config = dict(
    experts_per_token=4,
    moe_layers=[1, 2, 3, 4, 5, 6, 7, 8, 9, 10],
    router_score='softmax',
    balance_loss=0.00454,
    balance_bias=False,
    lr_router=0.000628,
    vocab_size=8192,
    norm='layernorm',
    norm_eps=1e-06,
    optimizer='muon_variant',
    beta1=0.95,
    grad_clip=2.0,
    train_tokens=1102000000,
)
Below are experts of layer 7 (counted from 0) of a mixture-of-experts language model. Rows are named up (a neuron's input weights, with its number) and show model dimensions 144-191. Each number is 500 + 25 x the weight over its row's rms, rounded and kept within 0 to 999. Numbers have three digits each.
Before each expert's rows: "gets" lists some tokens that make up at least twice as much of what it gets as of all text. This comes from a sample of Wikipedia text that the model never trained on. Tokens count by the router's weight.

# expert 191
gets: " 1", " 2", " 10", " 14", " 11", " 8"
up0:529524481531482497540433508483527500455503503502535479542498487488495480509470508541562488507509535493469513510491501509484521457469526421498491
up1:525509498524503503487450508516546486517490514467460504507497486503483513489463483470483518545462553498498528540494483496574453485534482487494519
up2:547499463502512516519525545507482476520559492523456487516488504492525475493509487505496493480464485501497461512533567502483508483490450526528491
up3:540469536510507496478488514488486486491497481484496512500497496517485501482484485483505488501473515494506516500494492503485515504454476474526459
up4:541482561474524478531500507491482510513509507472464499509476516494524493516517464514505499469554516511567519512538491508543540485485484477528503
up5:452492525489496497484512538487486523574509550531523459545518493510516500485483500495490510500517522506485517510506573523513501492475485452521469
up6:527493489485486515547490528494498539489518533489470508475477492514506526530465514536505522484462502482482493489547460515520522488499505518488521
up7:497511461490480487508473515496500501486507488514407482523517505507510482496502524562458507505509493507512506500521502499521491525474510542517483
up8:502486465479497486537562496504489493507521460526476504423457506502497490483510482513482483494516503494503463509478506560476509489557561513497465
up9:480514447498511494484499498461500490510499501483534498500503487508483531492493469489508500519521536494499458499493470508491492539475533515429482
up10:499522481524520484453446521513498474508501540499560498470515476506507465502491527501475559500503469500501511483480480503493466504488494519502476

# expert 180
gets: "|", " that", " in", " was", "N", "H"
up0:477508507502518473481518540484468493495527550519441493524489523515541529500496514497516538453484485475514487521436522475466502473469497532469493
up1:501491530491509488512487449497457510479508501509521507527511505469528528517493496528529502540479535524480471530500490491455493504449519521496508
up2:496531497450492484496474528506509505482486509519481492534510522541493512509515487529499514538478537481515556515491516502524490529464536520485533
up3:490500503487537465474520468493512493521454524553505528515475521478524493512551501560460503516549458500495481504497535509484471498466509530506487
up4:506492510528518485479489483499470516479519521497526494482523535534520490495499506472508547501464488461539478530520511524483485469458494512486506
up5:498476488478517482566525507485462515527450432525493476493517513500505510437489509501521506447477484478526496493511471474501449517491504517509490
up6:521476489484532526526492454508509454505506489539480467505517494478529502478508490480526489499497496465493481531503530483529521509517488491520495
up7:483475533516539473537494494497477503539492495486485492517512503500502508512500486556516520490518501487489560522531496480501494480480507533531456
up8:455483542462486488487481515530479487542458484481471510483520502506510467480511516517514473543513488490504487505492475472528452495523521526516475
up9:491458508488499486487467557508498500493504544502519480529513479483494497511502530521480503465510516470506492521530488501446516526465521515518483
up10:490548551498491517458560499500492484512480472499471503502487490556511566482521517517541499492471487492492522515502453494488469465482501508502511

# expert 8
gets: ",", " and", " in", " of", "\n", " at"
up0:491480490521510458514489507501490547516520505542484488525514553476519496468532485486482526487509528487486480503477520502513532462481546468485488
up1:467492486463491471529486503476473512488470497459505473460477493482494479488459508509487494546470512503500523520490499497544513491465516508498551
up2:433448507489512516514488494490488491514489527473505490538522533529525534489523527520553526478514477496493498542531536495504456531447493542495495
up3:492500523507538512515526470486449491504507495499490472490499487482516471467456558508515481538547478483518501515511541479553471501465512495549523
up4:497500476526501476536538491551528524511448495469481491531494499488490485437495516543525452534529507479519520514514499513490477519460518494508479
up5:495500513466511495521478479530490532509494542529501484515485510479519505514506536518480557500471552500524516512490531483512475520539508518452529
up6:489485503475544497556519514523469544473468522523517496484485534468496465460498508489465503474543503494521475519518508464475504448455521536524516
up7:466484489461515509458487510518519517500513472486510482450514480491489490493540506455476494502547528467506553487511510491479511462436470517501506
up8:455487514439523473521553533497463540528502496484538482497534507513488519473491505542453543501450519500507497511517462499469480486528484470496499
up9:522494511522514479448491517479505448486492479494532498500495493501542492497520512518499486508458531480531518478531502467445499531482515494481499
up10:491484530512525486526473468465503493531504454514531478503521486499521531516483562536487531504522468469470490523553560464450433547516533512482526

# expert 203
gets: "–", ".", ":", ",", "0", "°"
up0:449562503535497490500490497510483487489467501520500492489478468507503508499482485462519481504486487513507478477461496483540487509506500479515467
up1:494504508495520506476503504541484500416536473492489502477515519502520542518530498489539499485529522524509515505460527512517523472446484487534467
up2:501470527521521514485455491532491482561487504485555519497501517485489445503471526494501532510520493507512503490471534486456468490538489483461503
up3:477522528495487482487529552499513523514493441441502504492485486507510477501484509455451557471541477507470520481484539501514501497513501487490522
up4:484525520508479515506457550490532530510464529460509504508526518491517507506490445488499453495497475500482497489497500501465471455514484500478461
up5:514482516511514522539527509461508518472589487473499492481487489487488493497505514474485490490533518498528527485483530500537449517544475500507535
up6:500525489482503496526473473484452498501501553478494471419443518509492491496536532526496496501486493493515532533485482509498518490510499504506517
up7:563466510480472477495479484495517510561520503527500496488479499501501535505542493499451498510532481516516509540478477519524498491516547527500522
up8:511534489461493490461490464459492483517492483530481502528513491485496525489475486508544528521466473513491495505462488482484541510448494533532511
up9:492509524523476513522497481503547471455499446517497487476486492488500462503520522475492492486503502498524541528500471503524452537487507492541436
up10:518484477529494528543460511500479500507429514577560517542532487512495526496503565488552507490497510520522483531522475496466500497489506523463465

# expert 84
gets: " No", ",", " as", " n", " b", " Ste"
up0:547481495480503483505504523557507557501501476561488481475489520488467517478451498514513498529517527487511537514489488493536513499449501451507569
up1:479500522509510467494498473462509481475477492491458464473518489500531500523553490523513524503471528478489520521532530511535522542450524486462530
up2:457498522456520489522486460531510525540484502475489505492488490518491515480537498504509492491501485485495552509475491486496512476486531514449531
up3:516473524503542486501540511491492515525468546488529456466481506468527546500529505477514517504492506480508512532511522498499505482551527538505516
up4:500492539500481547538480546518571560478454467496496477515499505526512533469525561507518524497475538487509489501495503498473472445497486480520470
up5:475499483516507493454501530466514472485492481511496500512500521500507495502539514524495513459507537513508481414526491466497508529525520509466486
up6:483456465498504484521503485529494503453484509480514491509521528475474521498510487523549507533505462486473525536527513470488449491485498470474524
up7:479478442476509515538466508463523506474496486536503482518517500484478520486499491490528495502519483474531496491470529497442486464528494499486481
up8:479488467477499438487554526488490544507498499490454492529491521487520455472499493496536547514484495468491506474511569511533536513451538501490528
up9:463496493520511475491440447489505570481483478515510486489506506482495515517502500500513544553505495484510520499560515509499474476456503494494484
up10:499498486506521458467464503509497517518511505483470499472499545477559463491470529474492508508507508527477529502460470496458501549532570499521528

# expert 145
gets: " the", ",", " It", "The", " it", " in"
up0:481479521515516482534486538497537510452509491444506506544538532469527452476465490553535503548531493513549503533464489495515502522472506502475473
up1:490494523483523466513509519507542528509495537538486482536484516474568529485590542477497495498487527470522467511501554471488475519493516497508524
up2:475477510494518479504493525524512503533466482522450466538507514484510500476511577501524531497471524481528462489490499492520503489461510513477520
up3:507498482486529482446478507490465507491532507510489503435506511479483466492528543510498500486483517531472497518524475471491499455485501503503524
up4:483482474451555483450549496530501550493485506532478510539495525469509524466464487480480497549508509477509472485513512505505525506507506495489507
up5:499494492475512536515532549518506518516464495489522472518498517464518530481497478446535482514514472491525486482509503494485496521512495524420492
up6:485505541505498463505514531510484494547511495478521491500504520490468469475483498502553496514518527441527503518523464494521467427506466478496468
up7:508489502514497475523496517531476502459469484466512498489522498508539538491531505516547507504534505506487513504501517467473466535504476486468488
up8:508478449460504516515557487529513500513471467500489501492507509507533483508529521566509521524499508441506489461459519500549471501508503515490498
up9:493487452468518483498499470518460507546513561349530507484568520490509461470526512495488503485517477492516495515475471516499500486498536523514524
up10:505480508465508486503466497486512467519469470446491494496493555502533456485515509493529534479523498481511490520472502493433511509489524520504573

# expert 96
gets: " 0", " |", "=", "  ", " 16", " 15"
up0:478490529517497488468489574496456475495500522524512464489514480489542498496521523501500499498484514478495468517501524488453476445470492543510502
up1:450504535491518455474538514516513544472523505487492484514522496481471505446496490501525456525476499461485455495545533502526448493456530515506475
up2:510481477501517488513519537496505532484457530522509483498506506492512471510501499495489483472472499531555489500502516507511467493548522486489499
up3:452496536480522495487462497500522528518489488483473492497496489509504454487496496496505512521521499487538512508495577486500481487444513547456506
up4:478478496513495488432476501509512492462500465515554494484471553522476465499498484526501486518504460486506470510520511482495591495462514513492514
up5:453504464460520518505501498465466523541495490557471492509484529505541542477521489529483525507504557496523526546482515475445533511440497520471453
up6:470486573484512509488518499491514504548500511523512482545504468484504496475476539469519519517547485487477528530519508497482480478479524516512503
up7:505469504451474487458486525484457498518501511487487500486521516484509492476477521500529529510537476473539459509534532478507490494477500444492469
up8:505514484456535495544497513509493496520474504427520512510512499467487507486483513497558505501513526521555501528476517498499506507521525555494473
up9:525460545479516507510517505516521532489460525511479508457491527472509462490469523466495475473464542454488502520517508485517461510471517520499486
up10:466512522452489475513509497476505471476513513546486494507510513505498498485519541487539557529464475482538499498535485492509502491469514477496500

# expert 173
gets: ".", " R", "R", "P", "ing", " M"
up0:497504497471516477493546551460452494516506464472502497501484509494529478495476520488506522484512507462530520494508503492462512494528513541503456
up1:484483531512485472456483497481500521506480521457526472538459505479508515511491509519505486511477516490458479496480526508500462495507508499494505
up2:508466510494527548515466523517526515454501486511475504485533521501522496478454509490494474508543516505527457490505497461486497466489490495506501
up3:467457512497518501514536500497468490506489533500504482533508516515517501515495532515548477516518503466531541508502521498534478456520499501466485
up4:491484514499497505469510448471470500513476535488490483539525517486495526504480512507518533476481517485535502493504556500468460535518501528512513
up5:467484525506492502532498442526510517480501554485505434508502497480524449500500510511522496520520509448492483501539491501497530521464476444486537
up6:469448519526508503515464483510504550483474511495527505493508499468504470488536498511533500517523471484519501527516496452437479467508486470501527
up7:500495484484515503498531543531532509511529504497485463511509533498517473486498491502484492508507503487521505495495536473549452487461519510502510
up8:523495504505515483537495546485477510500519489506546481486476513509524432467517528498498489491532494503512510515503551467512525528504547497477475
up9:487485463556495526481472510515516500549516486493474478517537542489515471499544507571519493489517526488509495518501557463489533507457499487497508
up10:467483521509509480537530514513486501493477542517497510512508531490485468462528516545519514502499496471482491492496498495493504469498493491575481

# expert 95
gets: ".", ",", "\"", " and", ";", " as"
up0:485495508497488460485487495450540535501486548482503475491445516456536494516484539534521548506535482478519462512509521461523454492492506493515460
up1:501484507495474496529527463552480465552488486521510466497541527519500466550517510472516491501476516491509500467520523477499493473473495467466493
up2:487510439511500493509492451485509508502493454501529484500546499514512481466538503519493491481496510487489509507500559466547503511454530468495499
up3:498474504488526526507498560520441539516502493559449470475541514501534455484509492498501541532495502531520484499501462492524483459508519475447503
up4:443476507502512461497483482498484513484509508486513502505487501471505500495434529493503512526551532486495472484550493488565493492516497501459541
up5:519461478504521530481493480530521481481507490507476489489516504536506534519482500525497527498462512489467473528542514494488502516490502500480516
up6:474482468516487493503479519524522521488510529468492486512503505493503518475463489497498473514505516517519432505489540472506483547476544516532534
up7:528503510500535505520467479521508524496488520517548503471511496471516472499567505515534477490492477478482500488537493451527476506505506525463500
up8:501480513475501525469524502518455533491467449481502486498511528477501518491487519488536524489509486503521502505489517486495503498498544434525468
up9:402469517533509499470504468516475509490471482439492504558486500494491500491526529505491452526484506461489498496536532493504501505508512486465516
up10:514444515503512514480441488514504499489529493457526484519507515507512487499536526489522514470469481495500503518504488484522492481478495529475514

# expert 79
gets: " the", " his", " its", " their", "The", " her"
up0:520507515463492522492534533513500480553553469466503503484548496472522503494479479438457527484514505549474572483532452491487482520536502491533489
up1:530497449504499513545523534538463495475482460488470502515509514470500502484504468491475498451463470515510489522475506498454502532478492512512505
up2:489485483518486523531507496538508477552520514458473497474532496477478486500505474497489512474548515505505493496458493487561472509568491486488451
up3:499472476527498492497528490502568478480453515466560509466515482487491492503516495462483492473483492524517521496513501492499535514450517502531524
up4:483526532509496523499521523476561506497523525509487487506494479459510508501511531497488512463497515496521504481537526499520533514460509496523517
up5:499499498515514525474457471534464492526490485508538499462530501519472530516473483506518496528491474484499558482513477495503556531486497488510470
up6:529490553511492484494511461505487488464496514521507505498487482533467463501487513470498487459538482482491463520465490498498506551538502555486446
up7:499466519528508503521492509529534498540526517528465453490529479499482495505529464521519453487512488501488519511536499515522463491439488513510480
up8:519492504496496517537490518524473491577510509492502497512502490515488491496537501497456475512555519514481479519521522497531538535501472512486413
up9:499488442509510485497513467477511501470507500449497484486486518499505554499503522554522496470515521511530504505513500497523471533463475521523538
up10:511516505514528482516522478512490492518490491449507511512522506536486452488507475508530494507455459479511531484504490500500493520503482500497552

# expert 2
gets: ",", " and", " |", ";", " &", " or"
up0:488500465458509495509517456574547490464520496465505504483484475497483514502520463529500509522491500503463475486490468507551474534487505519513501
up1:507476470508497501482536501506474489563477468459484512572523488515466453488478496552509481479462561499510533499483515482503533510444459505506552
up2:462494481521513512570447530493520501553494551494488488544516520528484503519530517509487469534497499489457535491536541488501451512519490488499524
up3:498467514509504502507531454521492464503474543493513497462500477498493499478487483502533550513498484469495464485515460487542486466513519482479471
up4:520505523482495527496501536481521531532515475484489504497510500473507532486484484502480526492528514513560530483503483497491526501482513536519544
up5:470500451536501502518526494493469508496500528537500499492505493481491484503476515493559511507492482504519492504540549493477512492490506493514536
up6:479498539505497503485473507526505525490501510506519502491476474524510525519527513518524512462467499505507472484514493499495509532522509509524539
up7:506501476508506527494489552520493482531514468523522510555532507483495508506533483500442468520510534506513495498541473506504503489494464518481480
up8:486493482538499496521500480512511496566493490521482506484487493477507427475495549514476484488467516508529433481467520489549490472480518534521415
up9:493478472531500501554501481487511488494510569499482494524476499492491521520500490549466504440486508488524493508520471518508483491526512486525515
up10:484502495500494495508518527496531473522465496539475513515520471519487513472510509510556505472510498516526490476510463504536436486519494492525528

# expert 40
gets: "\n", "\n\n", " Qualification"
up0:476528488492500481510528507497528488497488458485499511505495497484492449495496488492437525470514487493465561509457565512446506501490474463518443
up1:503464551518489494483508494511481519529502529478498503516457488509494450498558495475433510455523446505529475497472506500506470493486492456512471
up2:483552550540495510473538510477537499488493484492495498559443491488501498504514482491495458530534513491537529493480504566464508554516490463516532
up3:505509484481500507517534499499484507476496538533488499550514507485486464494502473521484474531523519501494494501486499510464485473502515504457528
up4:513540528487510492429561485509519487486510487553530511488526512502516520504488515484482466555498510488487530503462512497509468546517512490531462
up5:499503491536494504483482511503507492456481457526488489494476499498514487494430568519555468462502555499524466502474413511515513517476512501475550
up6:519436442504493522485448455478545503505493461523524503471522495503499485516536471484532504523484474504524507474522490505519491480531501516435501
up7:489456520498509521519530480484515489517487525471551493475461494486471539485498445505541478521501491503484515499486479494513499475482487415514560
up8:502429497500497499488514511520513488538502478527502517543515507483513564500516526494534549462511522491482481488520500526503497517539522606490511
up9:520542542502496519504524512517540507546469500508478506489497498492493444501510513504505502475485523496528500490520515507499498484501489465429528
up10:494541499521509468472552520508512496493506481500487497518536500508503526478454520511513487549528509487463505498495527505482504532527499473466516

# expert 76
gets: " the", " He", " he", " It", " as", " it"
up0:512508496487503531503512560543538516553493513441535497513526517483514500472537531502452542459480511499540506505497495491470498473486524506522481
up1:463476490466521504518511475513520514526465496487469493496488533479537459506478480512517536500524472486522482514495533492483472540531499535492488
up2:508468520475509488487491501566484514493534521493523501528533481498540471502525494499518461492507498490553494520543496505527496558504535484499500
up3:493458496463506492496489501536488526512487534503505473503529504511496529456500503503457476506492540489530477530525460457484506568508473522494476
up4:462480551476492474539487472500450514521448499504482517479501509487510486487478515535505515495503505495574514546529480486526519459523468533446469
up5:522503503515520493462488482524516498523498441507502480479507532523505520493521531526509501518546482485507482495492540482480452495481575485483509
up6:491474530466510530494499456517501493477497504531511449554532484494489491501512540496538491533507517467525523518477494504547484492488502489453511
up7:514468451498526502440537507470479476528505525479500465480486516480514497486481500507493502502490518449560510497505483460477508541467467508484522
up8:470501519451500502470499496549522513460488489483486435526467523458505513476513541508507498451509523485501512496480490501529482526442487459529508
up9:474497512509523535421504517508494497551464512513538485517548537461536514493508472508507540488479504476505526524534466495492509503490504491544527
up10:524475509521501484470496482507552496492491550521496483478499539441513400477534484505471525468475470489525512528520482475468485542489480487497502

# expert 212
gets: " |", ";", " of", ",", " a", " at"
up0:489477505493501436531505505492477556478492526512491474486512498495506527497505502508489492466480545488540457515528503504534501536482559516580510
up1:477505484538539476513560478511490500522461556516535482515487536474515496492508499516534531479530495500533513495493476527478502478487514531533512
up2:526478506590528486547492483524495511529500515524509485469522520461531487464524537511491536506482448509465519504512540479521482494455526479477464
up3:547488494470472506460473522537504511478466535506523483443513531494510477458565531510532519500529504481480480487493490481485493510526479505488457
up4:506521477504504488522466476466528496521502497517486501479484474504494466480501528498501526449500481503515478506559542487501498529526524530471495
up5:487466467498511549504493463509489513541516540484490481511508515481499495548505514491513464523503471479497486509541501504521448530499515504490527
up6:452488482497504490508490492540448518501510543546501497528532502468519459478511512547517493528529495502490510500493471468496491507516525515487508
up7:494484521521507460500482476471519504529476508538474476473475544467482523463503511482505492477469494508522529496487451462509471472497485510487538
up8:500459513473523474524568491496539498468481494532463455526475533490511523479461493541501512503519508449503450553527512482534453515520457484516500
up9:505493502472521494499463517508501517509505490518480464485523540477460474484515511491476465470479490481489525500522507466473501522494503492523471
up10:534447536498493478466518494519495497516496543517511453507515507497507503497480511487468482554460478472487481475539487480488484487496504517496485

# expert 26
gets: " |", "|", ";", " 0", "  ", " 1"
up0:507454495530490508484517535492474519481521488506551469476534506532524509439520548501465491508541558453512523496524519474481488495473517498510466
up1:504482524469504497518511499486489517497481547536430492483461498530488463522490505511492499498566506482517512528535455490493492516529516476486530
up2:529524508511505481502497513495497501508471513436489509540492484481508530513494491505496501514473499529498495499488485475512493491512454538476493
up3:520459482492510507527521476494508492416475467533495490481479494476497502475503483514490541521523511510489478511492518498498478481501499569523458
up4:477465488498492513501480507536489506473502545556445520496535496492493482476442490462519414523501513516503523509511515504488525480531524502487485
up5:519510535487514507488540509489515506496513507485486510472479512477511487504521493489483487500506455493517557488521493492490478520518520554505509
up6:498481504509484501464505566524480501537504477466542501555504512510515521496496506515483489484432519505478509499531487481532497525484505515551492
up7:513494472509519495522519497534476492493488547427504487501532508533514506493461496507530538521492479497503470485533516497458444530494467515497536
up8:509431533485513500463494566504506504486478483523490508506517496501497496479482495508519524495530481508505467509478459497487513523480526445497468
up9:506491515483510511505494517529493484474524471538550501524493482517499500521445484517455512469450500507509527499482506483500497497497476448508487
up10:509512509499496499607506541466495513459519475423445513497517509508506519481481496499533535511500495503521491497481485509517495505491535528488508

# expert 32
gets: "|", " under", "ain", " was", " pre", "pre"
up0:498462456499530502506526539476475507514479519456466484500490486524501546504509516481492499492501506484505515483483542474480528521519504446516497
up1:499485485499533523491532519506529504528498499492503498499510487458498525477514496504473489507483487496515488504507496484517501556501515486471443
up2:528486533497522478505475474480534521480458501473474482569491487481522462505513511519468493507497533446506499492512472454503520492491526473503528
up3:466447508489507475460482478490507512437471515509505487507539513476498450502562539532509499495477534496519462502476553484490493465488500520476554
up4:508484518487498471497545506514511495494516500480497515461481512494456481490485527458513505521455481495526493495527530481434495493465515523512483
up5:491451504465513488479546491521483503520493526521480504523503515472535466501530550508476520475502487495529516481488480487473540492478518470500457
up6:491485551491496546493492565467480486462504540500479493533525507493511471514499522558446515476481505501510500508498500497505480498483521483530524
up7:509515502525497508536494492527512488485488489480480502515505499507500545502532579511552510487501525476509473529560491479526513483501503488502475
up8:488490506494489479473483506508541467530498494513521490475498554495502542484464540498514501529484522457491500510520485504456475486513506480537516
up9:497493463478487489471502478494489483484503494500477487546489511453550447488545527499525475489489512501510529524506481491483486470516544481478473
up10:479479528462511474514504518485432516477469524533467512469459507500507483478527501526510529506452446489517531531486513481535483474474494510483524

# expert 168
gets: "\n", "\n ", "\n\n", "\n   ", "\n     ", " *"
up0:460512543495489522440482504511461501521503487472505504542480499510497513502521473490468477506549490498516482507502464505458511525484506491446445
up1:529488544519521485517508519532507496476504506473535500436455482502514481508501503512495510481536471500529501502471506505486477505449516426481481
up2:513530489524516498552513508493515500489494501415547500475506496514507499506492507480457518517518535508494482481479499504468492467515517527501484
up3:520512482485493501513515512504543504508495514429481500555501494515493525488501505505526522486488516489522514473543524470502484502502498469481459
up4:491503528491495522507500501503518507486486610511486496555462476512541464499496499495510487483458487505510510486496490514496481491500501446489505
up5:454534495541487451527521526522533496494494487496492490522506520510525558488481503449533496540472518493493498508476500498551497504479521513517487
up6:487464516517501497469498489478492502481524452514494489545447520484478497508476520474529492500549506499507515504518493504498485526521498509496472
up7:454497459483508522537523503507430506499513487556490499483512504492505501510497546510492479489508490494496493508539488481516514464503529542505464
up8:521508521493498490488478536486497500507462489466482491508515523489497496526486482502456489453532468501499505519508483508510510460510489487479488
up9:529542560530523477543524473523491505502499445476512508434514482501485480509527480493521506518449467495458510511471497482527470432535552536528524
up10:513466511495492516503508528544508500493485451497499493552495511512486477485478530519529489506483508509504479519484558495517503483483466490442550

# expert 74
gets: "–", ".", "'", "/", "H", "%"
up0:497520516509498467448461522557479499529494502554467501504507514525482541511489529503506499489513501473516486487542485482540546504477539510496484
up1:476480458477492486528462485516496498521468488505456465540479543508538480502505524504502532528528527496514471493493551476473463508539542479518523
up2:514477474490509502453519512429533523476514475516508464514492528458518462484487531492492468506533506495521501513474540477490454444492453482488512
up3:458469480504500508484480536518464472491495510546525473517516539479509474469498521526492501526530502514527504484518508464437494582484519492485547
up4:500532524532505505471513541482487507533473536475479471503516515543482486514537523507556506498546511483507509495516524477482479494518499528508503
up5:523488529514542465462518448546495499503497490513489487506484486493517466524508497528518520492496506503509511516536462480497531525511484467546507
up6:506463446513536494489494507507505506506491611516518498497494480469486508480500514536517509489478482466546488485487500491544502506492524506532495
up7:529505476475496446533456521461506523528498499510485491519498534518509482474468508469562481470466532486532490511491484477558536534491530501465515
up8:525466497499505529484473480517483479468496486523528510536501489479495514463540492491517523495488506458525531469513493485567504461470552524512460
up9:469505484509492503511524486500502508518481472518475483541510536498544497473484518496522516561483540462512533548501507461513502524451491491460470
up10:491490468454522477539520513499499513526484531515514477468568507499520550470480506508488486507500476512516519510493489485482490479506488509511507

# expert 166
gets: ".", " g", " Sc", "P", "B", "G"
up0:484492540486518492487494459517502492496470469501515483525494524467488523458524513553497490487521504515511535509510484476528504465502502505484532
up1:481490523473485505467569488537530524491487515545530502508515501473499479481450496535507494509492460448462464574554465510467513475477508535505461
up2:477507505465499488490490474513499509496501529477472491486523517509566435487541546538492521522472525492517521518522488479521479519467494497493498
up3:503469521526517502480499484497508535510489537489506495481507520484528489476487500492476515541505522500461480522513511496461509523523536516479508
up4:483497490471509511568538497510485518504482494497504484500491537516542482493494518523510566493483488503521491468508498472484502497503491505481485
up5:491499476508517503526529509518437492521502444515501459490510500525502471470515515492497549485531493450532519504467477474491463542501476541530487
up6:506510479512530482499491489535522509482498462520472503492487485463506499465475573492531557501462541457492482498484529476485445500495480540449527
up7:500481481489503464541507475522521500568501505537459512488483512520532468518493476558500506497493484487534474506552540467531506479530511509533529
up8:496481469477498485528558512533496540554521471523460501459493520462509504481513512530509498535540485495509532550453510488492477486478484499499510
up9:480467544470497509470481493513518524508505503536500451482549536490465519516492491545507587476469485537513537514506521504494504465506548485505558
up10:455478482502519487524497486571517501508492436467542501536464516462482476483528486477515495510509535484509535487500449484477487504521478525470470

# expert 151
gets: ",", ")", " M", " ", "}", " −"
up0:493483476512498487490513526464486476503478487522515472557500525498512521512526504480524516502501496504500509488542549500531464514523543478481479
up1:495500449507517551448564529505487508504475505520527484546535494455514481487496524494502514504485520501522528504523523487496522473502506509472493
up2:516448510477500472495527498513551525546502477510501444467513536481527512490537529537497511502536489501479513499509511460516533494496509554505494
up3:533460531520493468494538512445534455441481504519492476527496516493535503466468486492488579534510460495500472534537494507478536527522519492519458
up4:428496502453572480481475461513501470514480490495468476493494507472546501465505537479573528494481461520497509464525505486512517516496483474486564
up5:522499508499531480467508550501500506540484500513498480485517536511499531498506499500490491490517516455496498553504495458487485463534491523442473
up6:453505493487497447508497482490474433489486514486519494526489546488515480491490521480487467502482485472516489488482527513481496519522529484435467
up7:490494509512524498469489495537467491527474470491453487493524523512502509483527513535495480488483493512481486552533515496483515492527445540504484
up8:478498510477471494462480516509525481508474509542495516552476499531508506481460493476548550540506521485509440504525537497508515467523526511525525
up9:476468534507513491484495480487463524488479477534468522490487497484481499489507497489514513524513531472516452480529523517445513524518489477488497
up10:481513517506541485495465455502499486517505474463498498472493527519500491497551536503498509503482540487523508503486507471492497579476511515485498